config = dict(
    n_layer=10,
    d_model=160,
    d_expert=32,
    routed_scale=8.38,
    balance_loss=0.00424,
    head_dim=64,
    beta1=0.95,
)
Below are experts of layer 7 (counted from 0) of a mixture-of-experts language model. Rows are named router (the router's row for the expert), down (a neuron's output weights, with its number) and show model dimensions 0-159. Each number is 50 + 12 x the weight over its row's rms, rounded and kept within 0 to 99.
Before each expert's rows: a language model's description of what the expert responds to. This comes from a sample of Wikipedia text that the model never trained on.

# expert 3
Table pipes and header cells in election-result and sports tables, such as Party, Candidate, Votes, ±% and |---| separator rows.
router:56 45 45 43 56 39 49 73 45 55 52 45 57 71 36 54 42 64 40 63 67 61 39 61 46 36 65 44 65 62 56 59 45 75 62 48 50 68 45 36 71 52 54 34 41 50 44 35 36 40 47 43 81 73 65 67 36 59 36 59 41 54 62 61 66 46 54 58 31 46 46 49 46 39 54 49 63 47 56 54 65 51 46 66 55 27 39 57 44 31 39 58 56 49 34 32 65 53 41 54 45 53 45 63 68 40 51 44 66 49 59 72 35 63 36 62 40 51 85 63 28 33 53 36 29 60 61 41 65 54 44 51 63 33 30 45 60 56 53 53 59 46 57 67 62 66 79 35 55 42 43 53 51 41 65 34 62 47 59 42
down0:52 64 58 46 41 55 52 58 58 36 48 53 45 35 44 55 43 37 75 66 45 55 25 57 51 37 51 43 48 73 58 53 67 28 59 42 50 47 50 40 49 42 57 46 43 50 57 55 34 43 60 34 59 36 60 45 36 34 50 56 47 59 39 39 51 64 45 51 43 32 66 63 51 39 41 45 57 51 64 65 41 50 54 46 54 51 69 41 34 64 73 42 61 35 47 39 58 47 35 57 67 43 40 29 34 50 36 55 27 63 33 49 48 55 40 41 37 17 49 37 26 39 56 64 51 59 54 40 51 85 20 53 42 50 48 32 48 50 52 59 64 45 62 61 73 60 20 39 37 51 45 59 78 46 57 45 32 47 31 68
down1:50 64 62 37 49 75 60 54 49 54 46 53 37 27 29 63 24 44 62 41 57 36 74 57 59 44 66 72 32 70 43 59 45 54 42 47 46 25 56 51 27 61 48 34 53 55 48 67 57 57 32 57 65 38 53 52 28 43 32 54 57 35 47 65 59 45 38 55 42 55 65 54 31 53 58 64 44 60 58 67 36 48 44 54 46 72 56 51 51 50 39 61 34 63 62 63 55 48 48 62 47 53 44 50 56 68 59 73 46 53 38 54 47 31 66 33 54 29 46 33 53 55 62 40 38 55 47 84 51 53 58 55 38 61 47 48 67 52 21 60 43 47 39 36 43 42 69 66 51 63 24 53 43 65 34 39 54 54 53 65
down2:68 54 43 35 55 40 39 46 38 52 48 43 58 30 27 53 41 33 45 15 44 55 49 58 53 35 36 37 54 27 31 29 30 63 53 57 56 64 53 43 66 28 50 37 38 33 53 45 38 75 38 59 36 50 51 68 54 41 62 36 51 46 62 64 62 42 66 39 46 75 47 72 44 41 66 47 50 58 56 53 43 61 45 53 63 64 45 63 49 54 72 47 55 24 38 65 41 34 51 41 40 52 31 58 36 51 57 45 51 68 47 49 33 52 55 43 38 41 52 39 71 65 43 48 47 43 70 62 61 68 42 53 44 39 37 63 42 51 53 49 25 33 46 37 58 63 18 33 57 61 55 53 42 44 56 34 57 48 60 51
down3:61 39 48 54 74 53 63 52 47 30 49 46 36 63 60 52 43 52 58 48 35 19 54 62 47 60 49 46 53 45 50 35 53 42 55 47 62 53 51 59 19 52 42 47 54 45 55 42 31 66 42 76 50 56 49 67 55 45 68 35 42 20 35 54 52 56 54 46 61 50 43 57 40 55 48 48 48 52 37 40 51 61 40 42 41 46 34 66 32 20 25 50 50 53 67 55 66 54 27 35 47 46 53 46 30 47 65 35 77 32 54 57 42 62 23 38 41 53 64 67 67 45 44 41 49 61 52 33 35 48 42 48 34 59 45 35 46 79 56 34 49 47 29 48 51 47 38 53 79 61 56 59 62 60 50 70 36 34 39 43
down4:61 33 47 34 61 45 48 65 62 49 46 28 65 63 67 58 48 46 54 39 62 58 59 40 32 69 52 82 62 43 49 41 65 33 49 65 33 50 33 52 54 58 44 65 52 49 56 60 55 71 55 61 45 59 50 41 60 43 55 61 52 35 47 49 61 43 56 64 46 47 65 39 65 56 56 57 28 47 48 59 34 35 63 54 48 71 71 57 43 34 30 52 43 59 41 71 64 64 43 40 57 63 61 55 30 63 31 32 33 62 27 48 32 46 73 37 48 30 55 55 58 46 80 47 65 40 39 63 53 61 60 47 52 66 41 58 52 69 71 52 63 53 22 49 41 65 45 54 33 67 45 48 47 47 52 56 49 69 37 48
down5:31 41 58 50 20 62 38 59 46 46 46 68 61 62 35 63 52 56 48 50 60 51 38 50 62 46 59 48 49 47 44 49 66 67 40 37 20 41 39 58 36 67 62 46 51 48 53 69 66 47 54 71 64 46 43 37 51 34 58 46 52 55 60 46 54 66 32 53 83 39 32 42 48 49 47 48 40 54 24 34 63 33 57 43 46 44 56 64 67 34 50 55 49 55 48 52 72 48 47 46 29 52 63 63 43 26 50 43 44 55 36 55 39 56 34 51 30 49 56 69 22 55 74 47 45 41 51 45 52 20 52 43 66 66 36 39 61 43 50 64 57 61 51 44 54 57 39 53 43 42 83 37 67 45 60 27 62 68 45 50
down6:46 60 37 68 62 63 65 47 54 15 55 36 42 20 40 77 61 61 33 53 52 59 46 46 60 50 40 59 48 62 31 30 47 45 64 68 60 50 59 50 61 53 39 34 32 26 41 51 50 25 53 45 50 54 47 46 55 39 29 50 45 56 50 52 54 64 56 45 49 49 61 55 36 46 26 44 56 53 48 29 54 64 55 27 49 32 38 40 51 42 49 58 35 39 39 41 50 57 42 41 60 48 72 22 59 45 72 49 62 37 41 64 31 43 60 50 64 34 66 46 67 44 32 38 34 56 34 44 55 83 48 48 68 46 73 45 47 49 25 47 54 40 42 34 50 57 51 59 39 53 51 35 44 49 51 45 51 65 32 52
down7:29 51 42 51 63 63 50 45 60 73 51 53 46 42 65 50 58 70 43 51 42 40 23 55 51 51 49 51 24 52 44 59 49 45 39 31 47 55 31 39 44 53 40 39 52 48 50 38 23 28 67 47 66 53 58 39 50 47 50 58 54 46 47 46 54 50 35 62 45 42 72 39 63 53 50 54 60 48 50 19 40 44 25 76 53 65 42 64 58 54 57 50 64 57 40 26 55 55 46 48 53 48 57 20 26 51 52 41 63 47 39 26 51 58 50 41 39 55 42 43 65 52 21 47 67 62 73 19 61 43 31 53 64 38 46 37 29 68 50 51 50 53 75 53 52 63 40 64 36 48 65 67 42 46 60 38 49 60 33 59
down8:42 50 59 46 55 42 32 39 54 63 33 59 57 47 54 57 60 57 45 35 63 44 48 54 63 76 57 57 45 50 58 56 34 71 23 20 51 48 42 39 35 61 44 42 72 42 70 60 55 37 53 44 44 52 57 67 73 57 54 43 40 58 54 43 59 58 66 76 30 50 49 37 65 74 49 51 50 56 61 54 65 26 42 50 47 65 64 49 40 47 64 49 65 39 30 43 54 49 72 60 51 53 32 58 25 72 19 33 59 63 72 59 33 54 38 63 47 45 44 63 49 44 76 45 50 36 44 68 28 61 48 52 35 49 52 60 44 59 45 64 69 52 66 47 44 46 41 60 58 58 53 50 54 57 57 71 66 49 55 60
down9:63 18 45 41 55 48 43 71 71 65 65 56 37 44 43 54 38 46 51 58 62 46 62 38 72 61 53 45 59 35 57 54 58 45 50 53 51 57 55 43 38 65 40 43 51 68 43 53 34 70 62 55 61 66 63 49 36 36 61 63 29 64 54 53 57 42 55 63 34 51 40 69 46 45 47 52 36 60 62 48 60 38 69 40 46 43 67 63 34 45 50 54 64 36 71 58 42 58 65 67 43 49 67 60 50 51 33 52 50 33 85 47 65 34 49 76 52 36 63 64 55 42 64 35 67 21 48 32 50 46 73 51 38 42 40 37 64 54 43 37 48 47 57 53 39 59 57 60 63 23 53 37 43 43 66 37 33 59 57 41
down10:46 54 62 41 39 83 57 48 41 44 58 41 53 66 63 35 50 46 47 58 31 43 31 37 67 59 67 45 71 38 63 34 39 51 50 47 45 58 44 53 57 51 38 72 35 27 35 61 62 59 58 38 58 33 56 41 40 58 54 39 44 56 40 75 58 49 65 55 51 40 52 51 65 46 55 55 57 46 55 48 49 54 25 64 44 58 45 37 77 74 27 52 80 56 59 58 54 60 45 59 60 51 47 37 67 50 45 39 59 65 28 37 48 49 61 30 48 49 42 54 54 30 63 42 31 47 49 57 39 49 43 37 46 83 34 55 51 55 40 68 32 60 48 52 35 48 70 53 34 49 42 71 27 49 37 57 53 50 54 72
down11:54 70 60 46 55 49 50 23 55 44 50 55 29 64 37 51 28 56 39 26 30 42 41 48 59 58 55 56 60 51 39 46 46 48 44 45 52 35 46 42 45 57 46 44 39 46 43 35 50 65 39 48 61 84 57 40 54 49 57 52 47 61 23 42 41 70 70 53 58 36 53 57 35 63 41 62 49 25 55 54 56 40 63 49 54 74 73 49 49 30 47 56 44 41 46 41 59 51 68 41 43 53 64 80 42 69 65 57 32 22 45 50 35 53 42 70 71 34 32 29 55 41 72 60 33 40 46 39 61 45 56 37 59 41 46 49 62 40 56 41 50 49 40 60 45 41 52 49 38 49 49 59 28 24 42 45 73 57 62 39
down12:20 43 35 58 51 55 46 49 42 68 37 47 59 48 49 35 45 43 47 58 59 55 46 69 54 52 50 47 36 65 49 44 37 65 29 56 57 45 48 53 62 67 36 48 61 64 56 49 42 66 50 59 55 48 76 53 51 42 52 44 42 48 59 59 38 31 66 71 58 54 62 64 45 58 47 58 44 29 64 50 31 48 69 51 39 30 37 66 40 44 36 35 67 43 45 63 32 69 60 64 58 40 46 38 23 52 49 51 78 22 70 51 36 36 51 54 72 45 41 49 42 43 59 52 46 52 47 32 57 33 52 53 66 59 41 40 20 49 37 51 46 57 49 23 48 37 37 47 30 42 75 35 62 62 72 49 59 50 29 56
down13:28 54 27 44 57 43 53 51 30 29 31 40 53 31 57 52 59 76 52 44 63 43 49 70 52 59 52 36 45 36 48 49 34 45 60 52 28 29 32 49 59 58 53 49 48 42 41 64 41 38 50 39 50 49 60 33 64 38 58 69 43 57 32 53 56 47 42 54 41 53 35 64 42 65 54 35 55 48 54 44 67 51 76 51 49 34 54 42 29 66 48 40 43 55 34 56 72 17 48 59 38 69 41 10 37 63 56 61 59 57 59 68 66 34 71 38 56 40 70 49 57 33 51 68 49 52 66 42 43 44 40 63 53 48 51 49 44 41 37 57 53 47 35 55 49 49 35 39 35 59 41 38 48 46 30 25 49 48 45 54

# expert 7
Middle or final pieces of split English words, usually vowel-consonant chunks after an initial consonant, such as fl(aw), gunp(ow)der, ro(y)alty.
router:49 50 56 45 48 33 49 75 60 45 36 61 47 66 26 55 66 37 45 57 73 51 50 61 46 38 44 45 56 69 68 61 23 45 53 41 29 61 27 33 57 60 68 35 34 49 39 33 36 30 58 46 57 56 58 57 43 62 39 70 35 51 68 57 67 68 56 45 39 28 58 42 48 40 43 48 42 40 50 71 58 37 48 61 62 37 44 65 62 49 34 57 58 47 50 50 69 69 36 66 42 68 48 59 49 42 65 33 55 51 67 50 44 69 40 61 40 59 63 64 43 35 45 28 51 58 51 57 59 76 53 60 44 42 52 49 52 42 60 35 59 33 64 52 71 68 48 52 27 52 50 58 52 46 59 44 63 42 70 29
down0:38 36 35 56 54 45 41 54 50 42 63 53 55 40 34 61 54 51 57 27 40 42 50 54 64 36 49 53 61 43 50 54 63 40 47 47 44 35 62 54 35 41 40 58 51 39 28 39 55 64 66 51 54 50 48 54 59 61 33 30 49 51 57 47 49 58 37 61 40 51 44 56 50 45 38 38 74 67 35 56 53 50 39 45 52 72 59 54 58 47 40 50 53 32 53 48 43 47 40 52 73 59 26 54 50 56 69 55 50 35 90 34 44 72 50 47 50 43 53 56 37 24 56 48 53 59 74 30 50 36 52 37 56 75 30 76 67 51 43 46 46 49 46 45 38 32 44 85 36 70 62 68 50 34 55 14 55 34 53 49
down1:53 47 78 60 45 46 57 68 28 52 54 34 61 78 57 57 56 61 52 56 35 58 62 42 39 54 72 45 33 59 49 51 49 37 52 51 66 67 42 61 60 48 46 23 51 44 45 58 50 54 70 47 41 44 25 40 52 44 51 53 47 71 55 26 34 57 40 45 62 43 35 52 43 70 77 56 61 53 56 33 62 48 41 57 33 47 51 52 66 53 64 74 57 67 42 47 29 62 64 36 40 59 37 46 66 62 55 59 19 46 59 47 49 36 55 52 50 62 48 51 40 39 74 52 42 44 39 55 59 57 31 49 51 49 48 68 56 52 64 63 52 39 44 53 46 61 36 54 19 81 45 39 48 80 42 68 50 54 63 54
down2:47 44 46 45 65 64 41 33 58 61 66 67 41 49 64 56 51 53 35 46 55 59 41 42 33 40 44 62 50 45 26 59 35 63 40 56 74 50 88 62 46 41 57 45 34 53 53 36 44 52 65 70 57 27 64 50 55 42 32 48 49 49 48 66 20 62 29 49 51 35 36 53 46 51 62 52 63 46 71 47 76 18 54 52 36 46 42 57 59 53 33 53 60 64 69 69 50 62 57 45 49 39 52 52 58 29 51 55 45 58 54 44 23 62 47 43 47 53 50 42 48 50 46 30 35 48 56 60 69 53 51 49 32 53 71 63 48 37 84 55 47 64 49 65 41 51 51 58 39 71 58 45 38 69 51 54 47 51 57 26
down3:47 66 54 50 67 54 58 49 51 72 44 59 51 42 28 48 36 58 47 60 69 25 50 30 43 27 46 51 55 48 18 54 66 55 41 49 57 52 65 18 42 58 59 47 60 52 38 45 72 51 37 56 41 51 43 47 42 69 32 48 49 71 49 48 50 54 57 39 60 67 49 52 40 36 45 54 33 59 70 55 49 45 76 53 62 45 52 47 32 58 55 63 70 70 52 68 37 37 47 45 63 54 38 54 69 50 61 46 51 59 62 37 39 54 56 83 48 29 49 54 58 63 45 50 54 60 49 49 78 45 50 50 45 44 40 46 42 61 33 26 48 81 64 70 51 54 28 46 36 40 71 62 67 52 50 51 65 45 56 58
down4:42 48 67 61 58 67 39 56 50 45 51 57 58 56 49 59 37 54 63 40 61 40 52 69 52 52 68 60 49 68 61 44 61 38 77 51 28 60 46 41 42 22 55 49 41 53 57 52 53 69 57 57 61 60 72 39 74 80 58 32 55 41 54 66 34 54 65 63 56 46 63 47 56 33 28 66 49 27 42 50 65 62 42 43 53 59 47 55 62 53 51 52 46 66 28 40 33 62 42 38 69 41 53 63 81 60 76 55 29 44 43 61 66 38 59 43 46 59 58 38 39 61 57 48 54 47 62 63 63 52 52 58 44 71 42 49 40 63 55 54 50 55 53 71 34 44 45 57 20 27 34 53 53 48 62 57 43 66 56 41
down5:47 45 60 33 44 49 66 55 49 31 44 63 53 70 51 64 48 50 66 49 51 38 27 71 54 62 55 42 64 39 45 51 59 38 50 33 65 51 30 66 58 56 47 50 60 37 38 48 37 47 47 33 47 36 52 48 52 39 49 34 53 60 52 35 52 56 54 33 43 42 60 64 46 68 50 03 47 31 32 22 56 45 41 50 37 40 24 60 36 59 46 56 54 58 43 63 58 77 39 58 44 23 38 53 49 50 54 31 40 27 60 45 49 34 50 39 50 42 50 45 44 36 55 45 53 55 69 85 26 57 61 50 74 41 51 65 48 47 47 37 57 60 55 43 46 70 66 46 53 35 44 45 43 50 34 48 67 48 40 45
down6:60 41 41 66 28 64 42 46 63 43 56 50 42 76 54 66 51 74 28 42 66 68 53 47 80 47 49 20 45 72 43 44 38 78 48 48 65 51 29 33 56 49 67 50 44 48 75 32 45 37 41 62 61 51 65 61 55 45 42 25 48 37 64 55 23 52 35 65 58 57 45 66 58 47 35 49 55 37 57 61 65 53 46 67 44 66 43 54 56 35 57 40 64 53 63 36 41 47 51 33 59 65 44 57 43 42 34 55 59 30 42 63 62 52 43 32 60 44 38 42 45 65 66 50 40 46 49 50 59 38 32 59 43 41 46 51 54 59 42 43 42 42 71 50 46 59 48 40 61 37 34 57 42 42 73 58 33 48 45 38
down7:55 55 36 53 39 52 68 38 55 57 54 55 72 62 43 51 35 46 58 31 46 51 52 52 57 43 69 29 31 37 51 45 51 54 36 32 26 62 60 36 54 47 59 55 58 48 62 41 39 44 15 41 38 56 53 39 36 45 47 59 54 39 51 53 49 70 51 65 37 63 22 61 46 64 68 31 34 51 33 66 43 48 44 63 62 68 43 70 61 48 29 40 46 57 31 47 59 48 59 43 53 44 34 62 48 29 43 57 08 23 61 74 37 55 44 42 56 47 60 55 39 48 49 40 57 46 48 70 60 68 59 31 37 62 66 52 45 50 63 55 54 56 39 48 54 53 50 50 57 52 58 45 37 52 28 35 61 44 77 42
down8:66 58 69 32 53 44 59 53 63 64 57 57 47 65 69 66 67 43 49 41 53 38 52 53 33 72 47 58 56 66 50 53 47 52 55 60 34 48 59 36 60 66 54 33 31 35 57 48 45 51 39 45 25 53 57 57 38 41 71 64 83 46 39 42 72 43 37 74 54 44 55 66 54 46 54 60 59 76 32 36 40 65 57 39 67 16 52 63 47 43 42 56 51 55 64 31 80 47 33 65 47 48 62 46 51 60 52 59 56 54 30 56 80 67 53 46 35 44 51 56 56 41 65 46 62 49 37 46 48 40 64 63 55 42 41 54 55 61 39 69 54 67 28 46 65 63 59 45 55 68 46 57 42 40 63 47 48 43 56 59
down9:55 45 29 61 59 42 34 59 67 51 52 56 65 52 23 62 54 20 35 59 47 69 60 42 25 38 42 57 57 36 38 49 57 55 34 50 69 49 59 45 45 46 61 51 62 49 65 36 46 46 48 58 62 56 71 54 60 39 65 46 48 29 55 48 55 50 40 53 41 22 65 48 64 76 33 24 48 65 56 56 34 32 40 59 49 33 33 46 54 61 40 59 32 44 24 11 59 44 62 55 66 57 59 70 47 45 49 27 49 37 41 49 52 50 50 39 44 42 52 67 70 51 47 32 48 54 62 47 62 32 45 54 44 66 54 58 42 41 39 44 58 55 48 62 42 42 43 46 61 58 31 51 49 57 41 66 61 70 57 38
down10:71 37 46 48 50 70 58 32 60 42 42 60 58 48 38 43 30 61 32 53 42 62 47 43 61 50 57 40 27 50 39 62 65 23 50 48 58 43 32 74 35 37 53 56 49 33 69 52 42 46 53 43 46 58 58 49 43 30 43 68 46 44 41 64 25 65 52 53 52 61 44 51 40 32 66 23 67 35 43 35 44 39 54 45 44 42 45 44 29 76 46 67 60 80 46 32 71 36 43 42 53 51 43 60 27 51 34 49 44 50 58 36 57 52 32 56 54 56 53 68 25 48 72 48 54 66 53 51 42 64 47 48 43 51 56 69 47 21 53 41 51 61 48 32 52 38 35 52 47 68 53 37 62 37 52 71 52 49 52 60
down11:54 39 45 71 59 24 66 26 47 44 52 32 39 68 55 39 43 43 54 39 45 56 59 48 53 74 43 62 36 49 58 66 50 31 38 45 61 49 74 65 51 48 46 43 48 43 67 52 40 50 54 37 35 56 67 54 54 39 35 43 59 51 40 55 64 32 48 67 54 30 29 60 19 83 56 56 27 37 43 39 26 67 43 44 42 46 61 36 67 46 48 59 53 57 38 45 43 57 26 59 54 61 71 43 35 54 36 69 51 51 52 53 40 47 42 53 44 57 51 47 77 59 58 51 41 53 36 52 58 40 56 39 61 59 54 47 30 50 63 69 63 73 39 45 69 59 44 33 62 78 45 55 52 54 59 49 46 36 64 55
down12:53 55 67 54 54 36 54 56 40 46 62 51 43 65 32 53 54 61 57 52 42 53 37 57 55 46 58 47 42 52 27 32 32 45 45 63 40 38 61 44 56 70 50 54 41 48 59 63 36 69 65 56 50 22 52 55 55 40 19 54 32 41 55 19 66 49 56 44 63 57 48 56 57 71 60 41 50 59 59 46 73 62 39 50 47 53 61 62 46 37 55 56 54 71 64 50 54 54 48 55 70 62 46 38 56 36 69 45 61 39 51 65 71 23 24 39 57 76 58 57 37 47 51 69 67 63 46 32 48 37 42 45 61 64 32 64 38 35 49 51 44 31 26 46 63 42 73 53 40 43 49 65 45 43 69 56 26 48 39 49
down13:51 81 44 58 54 48 59 58 66 37 59 63 41 36 79 59 33 66 44 54 41 62 61 65 51 60 24 48 61 56 43 55 60 56 65 52 57 43 54 57 54 51 53 61 84 46 63 40 54 49 71 68 36 46 56 44 53 50 66 57 70 65 51 44 51 43 27 61 52 58 72 48 46 56 34 57 45 29 45 46 51 46 38 31 56 64 40 41 38 61 49 53 57 60 72 66 49 75 43 51 63 32 47 33 61 45 54 47 53 27 53 47 35 71 61 43 46 54 47 41 51 35 47 56 69 42 46 56 44 28 54 50 31 50 63 58 46 46 41 53 58 38 52 63 55 43 38 59 69 88 31 50 28 58 54 39 66 34 53 59

# expert 51
Cells and headers in football career and season tables, such as Apps, Goals, League, Cup, Total, UEFA, FW, DF, plus zeros.
router:63 48 39 41 65 39 35 65 54 40 39 49 50 68 50 60 47 38 37 69 65 65 48 61 42 48 59 41 79 60 50 68 41 58 56 48 35 68 45 33 64 64 57 46 29 34 41 47 46 40 57 56 62 58 63 56 39 59 36 59 50 45 75 58 48 47 64 48 46 47 64 46 48 39 55 51 54 59 61 60 72 41 44 55 63 38 44 63 69 48 60 57 57 57 27 45 51 65 30 52 43 62 38 61 52 23 40 47 64 51 68 81 45 59 50 58 32 50 82 68 37 35 60 26 34 70 54 36 66 56 38 46 68 37 38 37 55 63 57 54 45 39 64 55 40 50 63 38 45 50 45 37 42 36 56 36 44 34 75 47
down0:45 40 60 58 42 32 46 32 41 53 21 60 57 57 45 42 33 73 47 39 80 41 45 51 57 52 54 47 52 63 39 57 33 52 37 56 51 47 41 55 57 37 39 59 53 44 57 46 29 60 39 42 44 41 61 44 39 52 61 58 57 58 37 74 58 51 42 51 60 58 57 64 64 66 38 56 72 54 17 78 53 53 73 57 42 46 61 31 65 48 59 61 59 43 64 59 60 57 61 68 61 47 35 54 33 44 46 43 52 38 63 52 66 23 59 34 62 37 56 38 59 38 51 53 43 40 15 72 45 41 41 46 64 57 60 48 62 51 35 29 67 58 50 55 57 33 35 41 34 53 48 59 39 25 60 46 53 31 45 43
down1:59 66 47 69 60 24 63 53 57 58 53 53 53 58 50 46 46 48 56 51 40 55 57 51 75 44 33 69 50 58 71 57 44 41 52 35 42 36 45 63 37 64 50 31 50 73 38 39 35 59 45 56 51 49 48 47 59 49 62 43 35 39 57 55 48 52 58 49 59 36 62 50 49 38 34 53 62 33 69 56 49 65 47 57 21 33 65 50 29 51 38 51 51 57 51 54 45 64 37 61 46 42 46 45 63 40 60 39 58 66 59 47 65 64 43 53 58 43 60 40 51 55 48 42 76 52 54 63 38 69 35 46 46 65 56 66 59 47 41 16 52 71 37 61 53 17 24 46 29 51 30 56 69 26 56 69 39 68 34 65
down2:50 61 49 60 53 55 43 57 61 55 46 36 53 69 23 78 55 64 33 56 27 59 55 52 33 62 49 52 31 48 44 45 65 55 66 71 39 24 65 19 34 32 47 53 70 61 52 59 53 65 54 68 50 24 62 57 25 57 53 55 33 44 40 46 46 52 69 44 47 30 64 48 30 40 59 51 35 41 50 28 49 44 45 71 46 51 44 40 48 58 54 52 47 61 38 37 49 43 58 51 57 27 48 32 37 70 49 46 53 75 54 46 57 49 30 54 46 67 36 46 63 52 42 61 59 44 74 46 35 61 39 35 42 35 37 38 60 41 53 72 50 45 50 40 52 42 50 52 39 75 49 54 45 55 53 54 38 29 40 41
down3:51 26 24 54 34 30 43 51 46 60 43 55 31 29 53 55 56 69 44 53 75 36 67 51 50 35 47 53 17 45 56 57 49 54 48 52 31 59 57 27 27 58 79 50 46 69 37 53 26 55 27 52 65 68 46 47 67 59 44 55 57 57 58 43 36 46 42 70 53 56 51 41 48 40 41 34 34 62 50 49 54 53 50 56 50 42 51 62 47 40 49 43 53 55 57 34 54 46 51 75 41 63 46 47 56 51 48 38 60 41 42 83 52 57 51 68 45 63 53 51 63 68 66 51 50 41 42 57 38 66 56 63 47 54 61 49 40 49 34 55 60 25 54 49 36 37 39 63 31 50 70 75 66 58 53 32 31 54 65 38
down4:46 63 33 69 45 66 28 55 46 26 62 43 59 47 65 54 63 65 33 63 53 61 52 54 73 50 44 44 41 53 44 58 48 43 43 47 55 48 50 49 57 64 48 46 53 47 41 42 37 35 67 40 53 38 56 47 74 27 61 37 70 51 39 57 19 40 49 39 52 56 39 57 45 59 25 46 22 38 46 86 62 48 60 57 44 51 36 63 61 49 49 35 51 47 47 39 40 52 54 49 52 46 43 44 45 70 45 38 60 62 98 52 55 29 56 59 53 47 50 56 30 60 50 43 41 62 32 53 46 37 39 43 60 46 53 62 59 57 67 61 46 53 12 40 35 52 56 51 47 60 41 31 64 57 51 39 46 44 52 37
down5:51 62 53 43 46 58 27 50 53 45 39 52 64 48 56 27 52 71 63 49 29 40 38 46 39 77 59 53 56 53 58 52 52 34 66 65 71 41 39 53 41 60 51 40 66 46 48 67 49 67 54 38 31 37 28 22 25 40 35 53 58 50 66 36 57 58 51 53 67 44 53 55 40 62 33 57 42 60 63 43 50 61 63 59 71 53 51 59 55 52 40 36 48 41 42 36 50 47 71 19 45 53 45 40 51 51 55 79 41 64 38 49 38 39 60 55 52 61 54 35 31 58 42 73 57 53 48 72 50 22 61 52 70 33 58 22 54 43 59 60 37 49 39 59 45 46 45 30 64 34 55 49 59 44 58 37 43 55 34 43
down6:32 64 36 52 60 60 48 75 43 67 48 29 33 45 43 40 41 48 46 30 65 65 58 55 44 47 42 63 46 51 61 47 51 52 40 65 39 64 55 45 43 66 19 66 43 45 34 54 52 53 71 54 57 52 48 36 46 64 59 60 43 45 71 71 48 61 57 38 52 34 57 43 60 45 37 44 58 60 38 65 62 41 52 48 56 46 41 56 45 70 72 19 55 54 54 44 44 50 53 62 53 47 49 47 24 37 54 58 59 37 63 44 49 48 76 35 65 59 59 40 71 35 54 61 58 51 55 59 44 54 48 40 50 40 31 49 64 46 31 76 49 53 52 50 72 38 55 72 40 64 76 58 53 73 49 71 40 23 49 30
down7:74 54 59 62 58 49 71 65 37 56 33 57 42 55 54 49 33 48 50 36 80 62 71 68 42 44 29 39 31 31 48 67 38 51 45 38 57 35 33 40 49 21 48 33 58 43 38 41 52 49 53 44 34 52 42 52 59 49 51 63 54 60 72 36 48 43 60 57 52 70 46 29 42 46 38 31 77 45 46 49 50 78 51 53 53 57 57 36 66 50 56 51 59 45 38 42 38 42 50 61 38 30 64 67 70 58 44 73 25 62 48 42 40 34 44 54 65 56 75 46 71 61 75 37 46 55 47 50 53 33 43 46 40 63 52 61 48 48 38 55 54 60 54 54 51 26 59 53 53 68 65 57 46 52 58 32 44 53 46 62
down8:42 48 42 48 28 60 42 37 85 54 58 28 45 46 73 62 45 42 31 51 32 31 53 55 56 39 52 39 59 58 52 62 58 67 59 28 68 43 55 47 43 52 59 52 26 51 55 41 34 57 50 42 49 57 52 44 67 43 54 42 32 58 61 59 41 62 72 42 43 45 62 53 35 63 22 40 45 64 52 52 56 62 61 55 65 53 43 38 41 33 47 40 55 49 53 55 61 66 41 47 34 49 44 55 45 40 48 36 51 35 49 56 42 49 40 45 55 73 58 45 30 57 48 41 61 49 41 60 41 41 33 64 44 55 66 29 47 19 69 42 61 24 53 48 79 64 83 35 51 52 59 69 48 53 34 57 55 32 53 68
down9:35 40 35 38 54 54 55 36 50 79 52 59 38 43 35 60 69 41 54 64 49 72 37 46 69 44 32 45 50 63 57 61 67 58 47 42 36 43 42 62 74 58 28 53 58 63 67 44 45 56 71 44 45 62 66 61 58 53 43 49 41 36 59 47 45 45 63 23 51 47 55 60 55 50 62 63 62 41 43 72 41 57 53 52 57 31 42 53 70 51 80 40 50 73 61 54 48 84 55 52 52 37 52 59 29 60 40 43 41 58 78 39 64 67 45 72 50 51 60 53 65 40 47 57 42 36 79 53 58 53 44 54 36 57 45 53 49 52 63 49 59 47 64 69 62 56 76 46 44 49 39 42 72 41 49 31 44 51 58 59
down10:36 60 57 59 38 55 38 51 67 36 32 46 43 42 61 67 56 27 47 53 44 17 38 71 55 66 58 63 51 62 42 63 43 53 66 49 47 60 50 48 39 33 58 47 64 34 60 45 66 38 32 75 53 36 51 41 49 29 40 50 44 68 53 61 57 64 33 59 68 33 31 75 59 68 22 51 58 41 56 35 52 27 49 36 47 38 55 39 47 45 66 36 25 29 52 47 75 50 35 55 50 60 60 41 44 48 37 43 46 63 51 33 53 56 49 40 56 49 24 55 55 57 59 63 80 40 56 43 56 55 63 62 64 59 50 70 31 52 51 39 46 53 41 50 57 44 48 54 42 38 30 32 46 36 42 47 51 56 43 49
down11:48 47 48 56 69 56 39 67 41 52 49 41 37 26 65 38 36 57 55 51 53 43 41 27 50 33 44 47 62 18 46 25 50 54 58 63 40 38 48 39 39 28 72 61 39 43 67 40 65 65 58 41 54 43 27 48 52 54 57 50 44 55 55 61 65 50 37 63 64 37 56 50 43 49 73 42 41 35 42 47 49 43 52 40 42 53 30 36 48 51 55 57 53 40 55 45 58 51 49 45 48 83 48 55 55 38 45 42 59 64 21 61 64 56 44 50 52 64 34 71 79 53 48 48 61 45 57 55 53 67 38 53 56 48 55 56 50 82 43 67 61 53 34 55 66 46 19 68 57 50 39 54 84 53 45 58 34 43 53 37
down12:55 42 61 69 58 48 40 60 35 50 51 58 49 54 31 42 63 53 59 42 38 43 56 46 53 62 46 49 50 57 46 34 50 64 40 57 46 51 23 37 45 61 38 66 55 71 80 63 50 27 64 28 63 42 64 53 43 55 52 53 59 27 34 61 35 54 41 54 17 27 46 64 59 39 63 59 51 43 62 52 45 40 38 45 57 47 50 66 44 54 72 40 53 46 50 62 68 45 46 27 59 36 45 31 39 51 77 40 61 69 32 69 65 41 54 50 30 67 57 48 45 48 54 43 54 42 53 39 45 55 45 61 49 49 43 60 43 34 68 60 32 36 60 41 46 45 51 55 38 55 36 42 56 19 43 41 22 70 60 32
down13:45 27 47 48 69 47 48 55 06 40 55 53 45 57 50 65 75 67 45 51 31 60 39 57 34 52 47 27 53 50 39 39 49 57 57 67 41 67 49 59 40 34 53 60 45 64 45 51 30 52 45 64 47 42 44 50 50 37 46 66 58 59 41 39 34 55 54 54 35 51 47 45 53 73 55 44 42 36 50 42 57 66 46 48 25 50 46 55 48 51 40 63 56 59 37 61 54 53 41 58 49 54 61 54 35 49 44 48 60 68 48 40 52 53 45 51 66 49 42 66 60 33 64 54 59 84 66 75 40 25 51 45 65 52 55 43 52 71 31 45 29 22 65 52 57 27 42 25 59 70 49 51 43 56 47 48 45 16 53 50